Weights of a small mixture-of-experts language model, trained from scratch on English Wikipedia.
Size: 8 layers, width 192, 34.6M parameters.
Experts: 16 experts in each of 8 layers, 416 SwiGLU neurons an expert, 1 pick a token, a softmax router.
Training: 539M tokens, 4114 steps.
Below are experts of layer 3 (counted from 0) of a mixture-of-experts language model. Rows are named router (the router's row for the expert), gate (a neuron's input weights, with its number), up (a neuron's input weights, with its number) and show model dimensions 0-191. Each number is 128 + 32 x the weight over its row's rms, rounded and kept within 0 to 255. Numbers have three digits each.
Before each expert's rows: a language model's description of what the expert responds to. This comes from a sample of Wikipedia text that the model never trained on.

# expert 0
Articles, possessives and quantifiers opening a noun phrase, often after of or the, such as the, some, two, most.
router:098142087164100106162157141135117118157115070154104173097177166104101147102131170140129145138055111127102129113099188119107113080152141105091084126168156143128166161140157099138197132100178150134111122147173152129226095096167058113126143155139080124126095138118069101107086116127076106099180098108124154073129138137164145164168146145091130094142103078170109110175113150169181163155097108127129137210160170111175136102114105122155189078124141181184110162143118072128106125100149097114161144162146159109126145151135129179134170150154198126150181145099108122069093131130123043088
gate8:105119190123084107137117111126149111147121129138155129109120121147108154085134150098104110187084130071117110106171179098143144106147149135151093126171178180050116134084208134124086156117096102187163136122074120189145144152082119106177084075116102145070130105107115122091130132119089108153185120076086125140115168118148132161132107156128115126125063076084116134081150133153113130204097120115110138168139144075119062101192145151179094114145111113155122110128127203113145062153109122197127140152103158157166087111147121152146159109191146117147064061176156097163074118126179164137
up8:132139094118232108168099173089088158118185159174142142158107093156157169161079152134107149107103141130060113143137106082173049081119169174141157130101113118156145083122074130172087107186121100157133180082098136149103177092135151140116180140126118110147156098092127112073080135133141207107059135162113101129112157123144123161161135099121109146078170163146084100153077081087179172074146117162091124163082169094150183125192148073113062109150170140148085098115112101149135128125147099148156136103107145118102202144148100135158123155147130137113111123138114105163170122113109125112
gate9:193097137104135150180132071185117159087066173140157122125135113134138139105116065098167098098126081142169060144160127139168131051111125069149108178156105076090154080110138131101117132138119135138167147147136102141142143178159161146093174140111177172049106139164164128124132169098140083165159092109141133109138118106113057148182154139192093160168097194096142159158143116115056144085085089120164178128141125109134175078123139111192185088199149163128150122147115132171088139113078142101082142123091157094119150128132123159128099156093121126141140098149125110177102177105158119170
up9:201140170139101080093176128118078091108151067123125088202088117082106127127112101072144098067118196104148132130142120111107094149122141112145144141158117168136108058110136133150143185129098119108110141178103135121104108177139134130137077177188122129057136130110174173129097168151161103125140081180123106134121111114094046168171164119119123111160135152140130161121132125121064071121086083127117167137197105090129091137095112115096150151176098119062167039121144113102086146146127139093133116112101118134085188193131163165085122100160109107116191086130144159153098097118109136076
gate10:137131107114126110146135080099077122103082087133141102094116155149128128118092107084174073108125174163102172133109129150129145154107081140067148100066144116145103111126184112096122113130114139083108157100105110183142164137202113136157146174168140143158084096095156182145182061108112098128091090136092110077119129134157110143116194134091120174172149185108111124127159117100127073084126175165090122119164104144043033154175122160137127118178127198175151097145097091114124111118140120104058101162127152134137142172116190137110150151141138109160115103199147165074099165196146161137
up10:113139169137099163092148159110179101107165133134146141114109103149201183155130159092125114137127105082162125160155141188136123058087117158108194117102111126099135128106084019067089143084131151130142116105147107131156121150103081081158096169104119135093092071176127153147109113155106150056095103119096161100150139079210099153181113156125182133172130081078155088119160125105158132106183109122185082172132106137109147079110144150141094146132062104066099098103133161145130105141094183145148153203148140078149104095122153178123132176128133141135150178103160125132124189143133140114
gate11:120152156156194136134127159167102080127064148111135103127173120071087089180085105106096077144111140107112095071155162139121102143096133139130086100131114121119155159143134085102176085121113061118112030132149134123160146197097102091177197139113128078179120227177139151120118125158109058088136125185169091119130126147143116138125105167088075159143160163146148128185117118125098169093172116160183098177143160119090111125119118157102179103107157110091157114085094117163092118163172154106132079130134108182135125140081146165124116121125136136112110073116171144077089124093069126112
up11:166153143157146098112121152111087129122107143108107128187151104148124113125141141152164126104132128102191200082129126106160168201138161148118125126125121108163206138168108131115106077136133144150219103150135136087140141161132181112213144111178142077120157174100111126158113095136089101116175034183167160146147144180101182086167123101060085110161119135127092167132131174095144121114191100127143121101129135087136137132094147078167172134065100153144094165113126094103127097160140122125127081204145131132127078082138195146128143127119117147148064157079132095099156122147057109097
gate12:105074058110142144128177136096143128141155128145223151113160126124169049151144126124135158135077168137082099126061146130128098152134122139171100102171092196117184155115142103080149153104155133071152167101119174123204222126174102104075079131152121116112113147135146091111122131128206131115134209150109096148122121136101081106119146113081138162117105120105111143134160106149137152160112114124158134198152158129117171141128147129066064051130178141114169103121143169096172102131156127158160131144127186139168132139142095207093087121119125102128108174136081161117102138085129097130
up12:108094112161203103108153147065188204196143122161175090123114158132173118117185128153122175125083133135152114147120102118142166149140095099116145116100074131130117145102170116159103099103153132099117128152097062119174180133175095100119138142151172165101147150086159126161163074147146141122169166186124164178169099181088140082107121146099117119066154116094119100121144131126159107118138093080159132184211149182141125109110093124118152113129126157069214149121163126108138135206119121174138133117125177130154138103142118203166081172133111137102112101158126140108048181150102115158
gate13:111136060118107145147106125117119170164148091126158079097073114084189100172157116098140084151165127137131158122141157126190161141091036133145218147180111158158104144177138115172123131167108127149157117142102080106109101162144103144137122170129080156159108090090119170081155152123109126160218110123186084091128151079112179159149130136121106170078081152091106102090175107163068153183102167145059078138143090131131156122126093130166144091153087170138141115145125142114163129109078092093158104147106152141057128123153136164105136120166132155176106078189147167154128109120101094105
up13:114138120132153072154101154202093117174178065169138178072127157096130069096098119134141172135119138152142059129157134130113148084129145106129098117100151159188092117119105154113170147169086115167174073104162131169091127163126095068133133183126136112092140108076192171124142112201115086141124137103086161115080080156158176170121125141134164097072129127136091127122113151211177089107127107109110167114108091155197144162066121155186122115141151163137114182125153103113060101103122116103175134150164130162127139108091124176081107078123101120147160090147100164097107141179112106168
gate14:165118145124099093194199152071119104105135105135147124177152121098096159076119114160141149142144156126120121100193104145099180105203068077119087154117117135152102163142114195117169081070190108141108090148141120155125140172157105110135152097104093125125170142121134202103125096154110130084108152113120096122128135159159110127156178070104144125169110108149097202157183112098085104100120170138149131149115230134081139143128165080125152139104113181132106047127137123054157170143157134117087086185150140152111112155143082124139146159139178156121164100115103139150139077154178093179
up14:130083105122128139115096033067088102141104114132100134173135093162109098142149120139029085183100103126128124116093131114107114138141120061165110136145118104168107107102142127116082111090126095166159148113179137135139107120133099100176075117158106113176114133131185114186151057127121127078138149104135097139081107149122096117167152146106101134141026128097140134113058076088139128148155132104099124097097138178156181146119160143172144158120163101144128138142212148112200113109153187119105173121165176099142107063131123152146152168207154123107119080083112184149092093161142136163
gate15:121105134158155161159124128108134112120138077140121135099144147096126158110068179090151184121130040160158136139131095130125112124108097132118131150115142106169066116133125123136106109182158081066210131153125092141179178104139127125155135116126122105130187105148192139152151107165081112104162099125114077157162132106114117084131158182124126125133174134080123116089157074097188182049118133124110111128077061140081110150122049162112135107144161180095103116178115111194166111113154163071101142094114059146148093141108092168108138173153192129079185104113137168085169130071160113116
up15:094170156158127138114134142074109089137167127133088124131097126122119080144068109130206088149146116158182133144136102113237124099150134101148102107087122127201154107103085118054096126161109142124114165186069135115147121118153129099059094108149123140109124180123116189091079104123092120107082124175116110193148168106109119120114102125172126175106122153143084133138111105142184093137130128082167155151163165132175131065141115128081099097125061173123107140104172143173108178116107122137182140074127082087130140157129139094121125097065132156068105152102088092178121151063095140074

# expert 12
Newlines, paragraph breaks and sentence-final periods ending lines, list items, table rows or sentences.
router:074166151161149142199153092106116114166138101181145092122133147093110089132096177102129115134104149089126138158133137141153116198065129091155121127138162149165122092163143091154117107172089171081128121156115158151118152076104106067147060150124137091085114113147065137113104147161139103139128167163167119137121108146134169149162174135171172136099031101121145141161110116148138087163149106100120159092170096141162098124108137063187121147125131126139075152074052153106082152166094148125126170100128179151136064123148056081140092102157123148143109127129095156200080200102115072087
gate8:144129202123155094164105120168141112157106130132187164123120097075134096111116117120212104151165162123162207091140106158122125161115118091119076159124128090115162118203150102075145121179136143126165158146124129077164111115144141118145137195151084109180175104111121101136221175101112163179117129127167158128166113173143128200103101120157142083129104109119124190136140166102120162129098095125151142176115163110179149115167123178128122148081138068164048085096102165100093122153106131100159091130122158150132141030074110133093095118090097093116080117140132106183130167118130133151
up8:160086153079103163161104110121103199155110181127124153114189105120170182152119109130104098094114117152110112149137088124144094166160123112148161119130154086102124079148149131186125103156099149164131112045125103195154160145083086112168104084112142139097097163151101074103163155061115110140131122108114088103193086133119195175111131140080149142124111129113130115118136109165076121158103125195098095131119130092110196102134134114113150169103113129136170181125144117158101160152147085159063088180123127073093129075090180054149106055181158141063167143096112112092120077151145101121
gate9:117139166128199116151159105102184135178122071160169085085136110111127092147107122149153183101136146117113125083157172145156156146158124080120106118104114136109123085122135142118149111184144136176121091152188117145080214167128141133184124125108105194141194209123165139107122154112140136076143120151123108151109131127081165149153114084102080131116043098104045146108118127159192125114102144097129144178130132149137163131168135093108164156063187057168154149077121135086130128069157147138133149170159141125076155120099119136173092181151150138135121075119155119166172126153049121132
up9:120128155151193116098124143101166146183125028154132134153123116120123095128109084126169165153064194117172131052129178137149162162136102117071156102143153117140065175132081089160133109189116116152129054085174121131086158129107155132122151146167157170114159157096119083111086118173100132093113143139140094161143136134109108114156169152129121138153115137079121056187113149101169153185118190135152099131093077190177190155149148122134171090092166055109155100156136121114112167141121169153163140120182131132111115143132100175083084097129142103131125076109100133164128147158071123080
gate10:140150099130157153151103153110091114111153105093172122166120109124122167194076093159093132128086167187145134135068117087184134159145077132143129134127098121137122165117094061156075089135182149047177166206124158113140153137126099166124090181102116173174157139146058195149140126105091127105151166116203117110165053115123122107162146146133075114138130102123123093157130122162144178187154171080098132147116137092093078127135124111105140145128132083103150147147113122085067100131119155178083107078122172149111111128191168099137149104151133119103150150081159154124123105168182101046
up10:133156096161137127127101136168087136138152151154186144192142158068146100112119141148105094106104116113160106143051149127132079144140186183158097103189110193136122127146143110141169098071134155090154140136095102119156147118138140117099108114093113180183120147135110123081105136101150057115094103101180149145080162127115111103133135149148079073107131122116035136161178171113130079215138140143077177155144097131142094167101144130132151122079143101085145107159165117148057159123178112128147101046097161109085142126140172055071154058137147082151131167096107112136145137179118134154
gate11:110162255122235078255120181125149086128128110176184127161080096149192171164128127078162105124099123123131124098139161112147110136129122139074118125114144073156087166144103185154163119117138138119103159134089135169143171180101138139128154099140140140097181171100106142139112128091136144180100117163123183122158155087071133140119129127139123107112105121088083126159152192152130113127119136108115116102150103104125110147112160123143087117139115171113115102129153164158096118101124144164133110150130178140145125168087093110135125135099131115100100119068140173105097109110138145125
up11:096158229146251150255127162162154100102132106130141153141068140149144111148101105133171121107112139156129140109131146131163076101132106122104109136120169076138120181169106183149158107111119139080090176144106175125140139182088092118116137115110206121098191171113113127118129131117118173183120162145100152072164166107123117125100099123146119084147074094088119119161186146147110175172174133119115152082162137073124126129119124088134134123143103187118131130174127117146076124107132158131151127148131173139161116150111132101153075145065110093160129156117128160095098124111156115161
gate12:077079102121144147170146117214131075139117152095102124135184125159114129188169194119098163133144108103210139123128097194145086108113113084130160144154138125138205084170172193071157181160136180143151113138134096076119092125130135153147107176148115148124149101147141134139109154109080119117127176090183144143155120110183103134118094158114111122153109111082130117111182136107165173127123131171123156117134047115097158125153120128119083163156106078095114154040159183104165100108139135147145145096148094115134111081177141129161105110167097133125103158079117082140028135177154102136
up12:182144090106149102068149173053087158140108126212144109124089153112175082123133095128152111126118142123111128165074162167136111141136119146086126119157086199131059149095102123180145150165092107119092170145131117152147110029111148110082183129152122103096149157121170079093181132078126131126122126120100138116139119179156155141158093124126125164133181088109131121138051140168080080154118133092116138164131141150184160117138139163086151100091147179131151064178064087202150134110104098148170183144116121142159141121080077091145150114102140082126101129144154201126132105137102171114
gate13:174142154165135120115067109134074094097081228145087103128119116073123100093123157093167136076119133136147164137129126162190147150133112079082098146141151088185116150113060144096159085082133130103154136144128149129125076106100130193146209183146079163096128109112181097145119133132110110166160149127151151164112111136194119107119187137129097168122099159162089092138139092133170171071129088124107168107141153095074149091167136108147134098139118127149191042117104107159105116105189108140121148157135186151099113135142160137117187157193111125174165164108136153097135082081130090148
up13:099138112029069096116176155127128139152171091138173154100117123150153154115088104157106145165152139121099109136130097121066140104135111210180168144106113201078141130110168140133103163166087139209168115116144110175128192187169110099098082085086163069135116167104087150150084160091151142087105148137105141135132160106109150142087072110133175114081099130133149163147102123122094100196103209111147093140133104137161158123116108173129089189207127150142083143103151134113127086173088169096133118097112096098168104114143118115118121108105108115111096134123137065175117164174133096110
gate14:184133115105156187069117103161115127110096152104114087108150130183121117171053097092154097139133152185132090134138071141176181106144155088083141105131148152144148144133156148092133119140100114099164162111070109084172200056127134171151161109124099127104120131160123147127124099114089122094138127147099060145122090166192108147130125134150163109179186085129162114148142081082152097156103151070169143133151125129172102180149155130092109146093127174165140169127110164136122146120134152148128128183045123122156128072173061059136130146150088066118117084102145146199083113091157108182
up14:099082151136118112208105130137101154168102086133136127101127153129099128116171173157092145153099120095134147151105114118066081152116090116145170141068081083182127094109106117120084145185131113098121137147167145178138096198082128066115109123130174160196138102162123151148153173139109086147105149107180187104139117093061133098098158085087148105088178149146097192157176139097156160056151137198108130123118130120053107082123102101099165153153123105118156089123084156130153089198081162130101149138119165121065117214100111168156105122135127121152123147170102134090130110132089148112
gate15:149169133148171098101051149143106072207092156098060115107177111124134119135071170185148103137112123134068188137117149141155103150095088151129144157125096183114158135082088126092176153055143126146170160131161069104127070130172162114165093111146162105140116131151153091088090124088157096182110148150136114147155173116122108080091106127129141198112102142165141120140118169109084158142099109120121167124175137193127130164169133114137086152106091148057083135091146125074097151145132156084089180131099155141146085156184111060122086162097159162137150100103143071145157133130123078151
up15:165136190075190122149084144154118115154171131147093123096098117139132103144138127147152111111118191180076094115130162164085144163092149109108124079109076176130142141181042090132153076106106138142163116123134187139107107121130169137182158136123097085118131125106161100174092140143127123169102163106145093158121178124186168175119095158129122158129165082110172115149126109188100159129120145048167142115158162194123198095163078110130037195120139092088144130117130159073170104165154121140096171134202112158149155100146135176146106108141148090146121150155098145120142125069142079125

# expert 11
Past-tense and participle verbs and their endings after a subject or auxiliary, such as deliver-ed, described, used, found, named, located.
router:177145120159124083116110109128202112128156189132116158161155167133100150150110101192177115149093122151108148113137110127145163148200123204146121126133120184189184112093124160153115136128192113144099139158124118128113152157080098052078111133137111126155152203109099096166094124104126169086091100065201138126184086083143139153158148110149114155138136101153145115050129066121185133166137118094136136089072125103114133143100132152125107133116078130129118100155121154095125063114142142183115134122098089143141141170075167112102090112117137095197104173120100053204157152102099141086
gate0:157090158127108107143122084112182080133066159146127107152069167138144121120153093128165126180162067149149090136105085118162149085113172161177143083171139125137133126045128150200113135137106101192139150142147142090111120164136143133138105112187157091116117115161112144114120150104093102158147127115124104125166134154088134061055149099164118115103157144125091114071217185108175117113162116097100152149121205033130109144071108136153162113119169059127122145116133153118110107098137130128093185175155138160154106158124089119196170173111118147159093102104147056139168134122118184125
up0:174111106117127140158102123165105139181109178093158114106175133141142134190189074157143106176091179159097099150089086130069103184108091163133105122118182086125161092091148056105129106095078138109090115145107144137156122155171138118178152188182110117158098125052097128163121097111144139149136180109036110108141141135068133140075217138129144127123163106074069078104123126106131107108129143090202135142145120090103203174120091154103121111127168106129159107140129184129123137116157078116114127145140139174112102138106087149106147168152116173157088097143144087123094072076110130144
gate1:176118170141097203075118146106115205184134127113075118107128101109125176105124106131118121103143100120127124155096153145088134119151101082162109107156135167125168109125138165145154187132115035140104153161141151104172116107081094133162157131134127076135124160104093075039085119141094125117197125112094153112108191067102105154132123114127089147089141151096152101145087138132124158132236151133122185171093151128125152118141074163121139138104144049116094153154167112095096117151161109108153078146094152112210099139111126120101184100149108170186121084159165130143121127137099050133
up1:128118097086067117186131085167126119124066118150158101110160136157120132193166108159122109149120090078093115106141091137111120126141059136162166095128125125082124116055137123133098114091107139107142114143178105161135129110156153118140141105091064163130133138108101183135112086043098089085107127125117097191116111148099127078199133158151156130117089107098124127122151150067122148140101105189136100145185105108187143074076079148038122156168157116113120093081156089107165179132112171179116112148103154149111054126109169207114118155172108104144094136126087092099174122141160141186
gate2:093095108159144174127124178168124109100129129152131136165161093120094107102105109131109107129118112121105157100194094110104137104149152181127093056140093107173136163134096147116177162142169114157140122067139104092127119166118108187172112132093086117128063143142074136128188103165127157145134132095035129096129101145077140106087179164134138175132169126123084107125128174122112097080159157122170160159079141120146127123139198124122173117084070076187066128098141180147186095154111164109163117114098141184188166135138102135122108160152048087105142121133048169133107091075086110121
up2:134115101188118157116162143143160149139131085186107112118133167130155138094130092148182097175031198137119191162142112140178130128150163092077090136166147077101161115163158135139136163162144168086097100117154108033102121198147124178110177080175081088140090155114104112155109122108100180136165116112143142138124120137072111098097162133103113115132104120120066173121159113119183185142111134145146139168065123106147078120100199152152133097113146114187128151111123094156144136133184083138113092073108198184153133101140120124139136130087152133107064158177137109074116104107161150134
gate3:136161179130089119106025125147115111129120145171134197113075104138117158101105160137190139120156129144111118144177102140138069112096171125150125132151114069092138155137090114065113194121098161161135131073105141140120128165034111169105093141098121155123092142086199137114130154106142129174099095100079103111142163120173099122154095109143137148130117163097098126149185184124181101136107135180060138115118154158197106144117114117146176126073151125141120163103164168100154089145188103134113128101051080094095169143150040139152166052120157123139097134135109120112131163116132084152
up3:111091143123089107188126112115123119162106145138160090177072162137120119119045098091188148111119076175099120052151076105141121105132098124114123116080130064128126174136165106142096143135126159134140150110079163141107173145101149080114113119090108145098171186095139134148150141120142069135181164142124130080129073128191141119139153179118088176125148134142011092105133116155145131137149117080104159027112089106077105174138119109200122091173103118061093168125119093135131125108187143128098146141128123159138123152125087169150138101139130152081140137146135092118164151084145049154
gate4:112104163159152161136153114119114086115127139192149160185109039107173079086136161088150125193084092162091215107165120187072145121089124186110169115106131158102093116096110102124134108125100148162093144126143073069069124081141081078134149148110112151140149091145120123080208165100139121136148107136164126091139152138149115117136146101105135105068143121193134117133143094093085137105111165066100143156128081201134154109143145113120128166141108119099127151148093131106129125103080129135089203134163119123154122099123101106082192181138132130176090082155137106095055119119058140104
up4:128132165127150142118130118119146144111139151114152105164133154169171117154088121139150155123125087094080135118081095162119139157161035117142132139072130185101115166120118102051110166159163142102117161140121170141081138162091163161191183143182123150122183146124136076150088165127108150136106138138091088091129052137111149192156112148091120165111141115155185108157133146174092133119145163085138116086096063126110118075174070114128102112123151109055087088073104148162095054116123107129124161110127082124145131178119167058115167117181132147051170094086161081107148178100160137145
gate5:125065137132129142098137111083111089105181123100163158104155129101202157155147183099182125102162105090123131123109118127149096127132088175147067100098105088077124136082125095112138153098096105138152121171100080106082122067186136180117098135123089140122163165093154101139113114060067131142087133126140100110135139120166055099173124079078086171130088132092154104128088197101081127141095140155192120091100125131129172137085088078122112233101137143134104113117145133153167140116202125139055102124128178113192108167145161102128125131095112140108075114128130115134068176144146136101
up5:138120124113121125089140108128128064050106065122081127098137102119153125131138101116088102157144122084154171073093069173110125122176113112122140137165139144167121115172135143168080081160148145110165141084139119137135114173063077073116146180102142117122104134100130162066175172126169134139080094110159193130131123109133157112158068127134067162216121144111065098106126121125155080104157145123146113130157156131118145141060174125202087128094197156162083071122145090119139156147114099123154120091090186126124108133118127125132161157151188185156114105042109135156195105143139158151
gate6:125139082133182097137032164134171103171130164155132144151115090181131030143116125151167116099126170124144119114168078144105174109113151110105153098182116145106090122073169131136109108126130075134214150125155104076078084071120114051065145162107109084137103179153133130097127123128121131124175184181121139151174145104122091135117089163104074089085077135118152120088146104156090201155136154073139148176142112164159149111133155129167125138168131173129179075112096102115144133147088162124049152115100134134137162155175107164086105120119122148088081149152130126146161136168151110117
up6:104088043166152170098113131060155148167121053181112118149083124189179145085113108134096107103131146102139119110103155060150122079171173084073148140129133174130135130111166104163143151131111130120156141122132105130133176099074108146090150137115117123149126102062166064117178150127150162142189153134104081129144073138081141086135126130120103083101115161116066160121123071147095169164166153085145132142120175201149083057091146139186128113121114068122118148157124113133162116134058118144085111079079142075167128187131116159150131113162147192156124127124081147160124088148093145125
gate7:131111170175154136113161133094106130185178083130093162179095170069147179131151078115161146112094154157157135145066074095130170097130142113147090171094107130069156139212140076173154141135101093128107112093119103199157039120098075131116120138122067108126094129156134119222113166121123117104111127112094158127139125121137144103145111151093082084132056151147097066117111170130148104122094097089163152082157087090163116102119088144089156151123144161107154091159180180152194097130130114124150131113166146167141095136152145129173115098103118161111135190110172139123076167150170163106
up7:108099151153128120141113108144152131145073102078103183171138155125188050115122128144152116119078138156138100101102097112132176085092088150129102101108185162153113115117148159127104127110097096091109094164063141194081109159077092146149108169123130151077155171123135173149132196089158117141114121184191156131137164102107071099151099171164074139186137118145137152122112127133139141124080089075117168117113111119156110142085219140119102116139085166167053078053175063132079126106118046108091111128105162142118105102166103140088136139092125158141170088181108112144128120120124145159

# expert 4
Words and table separators in scientific or technical text and infoboxes, such as species, data, IUPAC name, JPL, Right ascension.
router:073151102109133060118117136166104104116163152079133064136117134117141134112128117138123074141135066121079151089147142148107115150124141157123084164138105169123110063135104133084122214161186163109122185144142131215171119142130137180219088119169071123109143129113169190128075142087190117124098121092070157104125125135084153138136179185128129149105124158135118180143126167084131100080127096161115110137122109067064136088164161109151106167104215090128086138090125150107127081111134155176078100104129085103102144114135123099156114086159112124081101100126157142145083105125096104177
gate4:078117106093136112179144112155111082163135190105120102095165113073088172120139120132141082117147081106104180068149147130107124149171045198133125164118141119144183152129155142078195177119121167105076121086117145118159164112146165140166176121154123088157142099179139139170087104162105143162069099137113147105133194189204122153148123112136146126156132119174208115120139122093148170118130097066106128186140138115125100090100166107077115112103098127156076140102095164087171114109139104162082075101117090069167117120115150113127112077096126174072144072102151077123133116137100152144
up4:150094137116217119132112122115072111129109204152123095097123123059105200181183098072154131134096181152136169079127145138129091169142100187101139178133127112149157147112156118120210139098137142120112144138157085209153128077131110143193118129160070132145118120132097183139089114141170162180114106128121154175120145121164096127126126101149111182121115065151203142097178150135170125130149169093138118153093135112105112140138124102068112185131086145162078172150090091143127164109153136183118133086120149160179077150140102084153134105151164067140159101130108114098159151185164157126
gate5:103135138137210099090125155176157071128156141077109128130132156099116056103157118089098129160127068105151166165105077141132137097179053107126168112174092088114143136108127105120111160129068147147123105095156108172181118107089137197125134097157082159099093114122136087172130142168129058161132149099165148128149097117159154127145115074153131110120115166105149172184126175103191142101122122099133086188108103148132125068094178089133185087116136106109095136138133156116107134095133124209078060080119157160136147116170116146142220077095118125065130100093157134096107113102112144103
up5:162205076133093089078090128152136154109131137143135107146069108164189068059132108098163143102148142119104129121199119134155116126115154112170120179137094162108160170154098101151149131058156165139190109121112110118146115164117132104103165092167130168110198123109136124154118103158126082145119076144141087140126111107125127185155114106097194139157146150128091097129153195093153156119152134092091121198135094125107091077117109154169090121098075122141089111198116075114106078204151167130128124143073139148120109097187036136111123120070111124123172125084119106088113129131167108067
gate6:110124110114138123125095107138135121143176088115155086150060176177113110085126099122179107117075112132191099053087086172121142216157175170130056143150090115099120106142148089077095157130145141128132130135132145123162087068150132123171143124128145123188095136100141109103102092154089119128139101078148149136117160112135159168155119163043150135128126127101080123095062103085144084144113113104186062095156124141118076139156105154143062042063152132103086116139112161114152163138179136165126198066133127125169195124151148136114128134113132113149095074142168161128156126098081104140
up6:125147159024114076149122143207040053128162099125093097146057164139084107179146086106124127146131146075166108092064127191102141133124109193147119128112150114098127125129112042144085166109104077154149133152138185060108116149181131110121110130148134138113097099086133087136080158055114091109123164154137137133140160130148150153147078105177085169131139152156158156102110118080102089154116150085173115164180110069158100134148123107096106086107128106089107131150125132124118188153155181122170115072158158137117128098095163148150101138146136143097086131103168150107120139146107085150
gate7:158075083142125125088172103123149149174144160168111123127083151128121101173126094123138141102104137190108130099171120111125101131162176096125186158190122094153128130130052138134134151129057151105160122093064110075069170115170133131109178101129150135109097129131090118131113109123181110122128080143124151118111150069154180083147146121172155101203102157115163102132102106150103097112124128174185165167103087079076147103169065127097142082045050081105134068178156067070164100119138075147142133150144106122113180111127126116086119162140190095141127141111115106129113113112093161088
up7:135172127091098118172101123207144082100124153128111146143080149134122137131116117079162091132119142131094150123098098098180190095177151168135123108123130161111113121133198147131114100108159127126132104148162070054148093111120070112132127062115113108076043112154158128172146100173084107107137165166134113154104110104096158097144165187097144110084127125116105139179095104116135051092061172146085095073124144099142097132167123163152141165123154087193168152133096137193171142125139100076147069114088189162124104046155176172111110160172144149153121081109130155124147142120149133087
gate8:159132064146152153108108120171125153195093100109143131129082098073132100146133136166140159106138170154105042178073073124123136093104134107148085117096126180132165077127156181103124135143176164146121140152142207093179142212132123095207122129127135091116139113208149190141161143126142126111110122099129117077105091125119140144107081130152103128129133128116101124074167080150150130164129095100067127109119171055089111133094139203084114116169117152141100127147121101080096097178104155081123118133128123116093143093170151115123139120112158066144163143195207082104086162105136107144
up8:136073177145124082126157147083165148095097112137102119114117126147145130173067149142162141132080139197087179090211179085102075129119117170101149165164134129164142108183094136133137096164125129141071163142101131149140089136078132148158125055108141122116145144115171138123061140110182132158122139111119183104156148117117203168104113123128107191140168169160133127136118045106127125144132139155175175077155088166123096141148092075120089080152107127124188124090185110148147149106180117152168138150191141095199116153148118115146127166102092120085138073084086176112137151090083157100
gate9:136125143191164104117104131163170140133108163118164138135030107145108121156119131091120082151175112110140098094092158125164120111115082140176132115146073166085071151096119124174134152118152079141140181064107097122180199073071212166129127120164114149187153147161087141109091127098157136087155173161107096173051145085146158117080148103104123117160134099142146186149114127129136072187122132141127128132129157157098123119142204077141103124120133095160105092097072155106141093170151123070108167170178127168120110095096142174112121153138146131079139149163115166192095132125168141105
up9:172116146184121137131135117131121119093143118077077148159098138069089128072120131073103082154128131158147110127162121101145092136108104092098106111118116202071131122156123160124123161097147109131169162143115132107165170172101167069134077077130088138135107177126175136156155129119161121104176162208056083138089089143130165149106220121083151112131170084164101171086121162145109087170095107128137165100094143158175108156092106138163101115159167109148164179128147082131136088156213146108128115109136134158096125133114189194117103171138143094089123085171189129181111156073160141137
gate10:182155120103145150084105139119148099066160156111113114091069106138099120076119164127128167123143067152102100164200142140150119152118095140221163138188115088160124171112120138108119110119144153148126178132132183115191108116130142117105118131147104193124127095073134140130169120114181152076116082077117109138149118103136156123085203178083101128081103104095159178163172166128130104143121168118128166101135194105056111082104185108115168158111188115114071167108131119052139131108121136141118115123137132107106144110134136118169138110123081102138084037170178172104116159062109109094
up10:170118080193131192123166162196139080076140138156128093109103126121153126111102132120123067091091086088131108131190153161145146183091088177107096147149097132185138121093156175119101158089126128123116063114168168127141130081103140161103144078132161083117096076116141133164168113168139136098157126099120173129081133139100154117095182164142135123098120168148105149131151165123142111114145169154132111175140119159067099140150115171188183189111142150124096183117212120099114065087163125140103136142107092149122173122135137142148183118008110128102125112142196116132145147080146143170
gate11:193118096146114103117143162162094130130132091057114088132080123098135111087142115100160123122115133142160129117133144136101147192133090104106115176171177144174118155173156140175200160115158067140183093134096121100043102095131157216123103102077137161126170068083098131106133101063124138126169120141159144150134121093090168143154138192112142172105134081106145094090110154165159084110091144087143135107139168166147130117123110083161137132132100228090133090143127097136174098103116193178058156122113118159122115176162133156177178134107122127108098115139116119188120200107131134136
up11:194140122134116148151137117143174111197110117073107129097055173172135096114124115076145090135122149166126147057099142138088155182074117141110128169140166172092141139150130156199086161152179082158150139091115103099102145152142145147117150144095079164079115060150103120114162050125138131113162149101139113136124117155160151125172160198161107100157110107147123127113107106151127123185107110109127086106172126186150107177139170097071090106142147139072136120063059147107177145182067159138128139125136066175116104091097106160108198115177158127097115102148159117132121181108099163166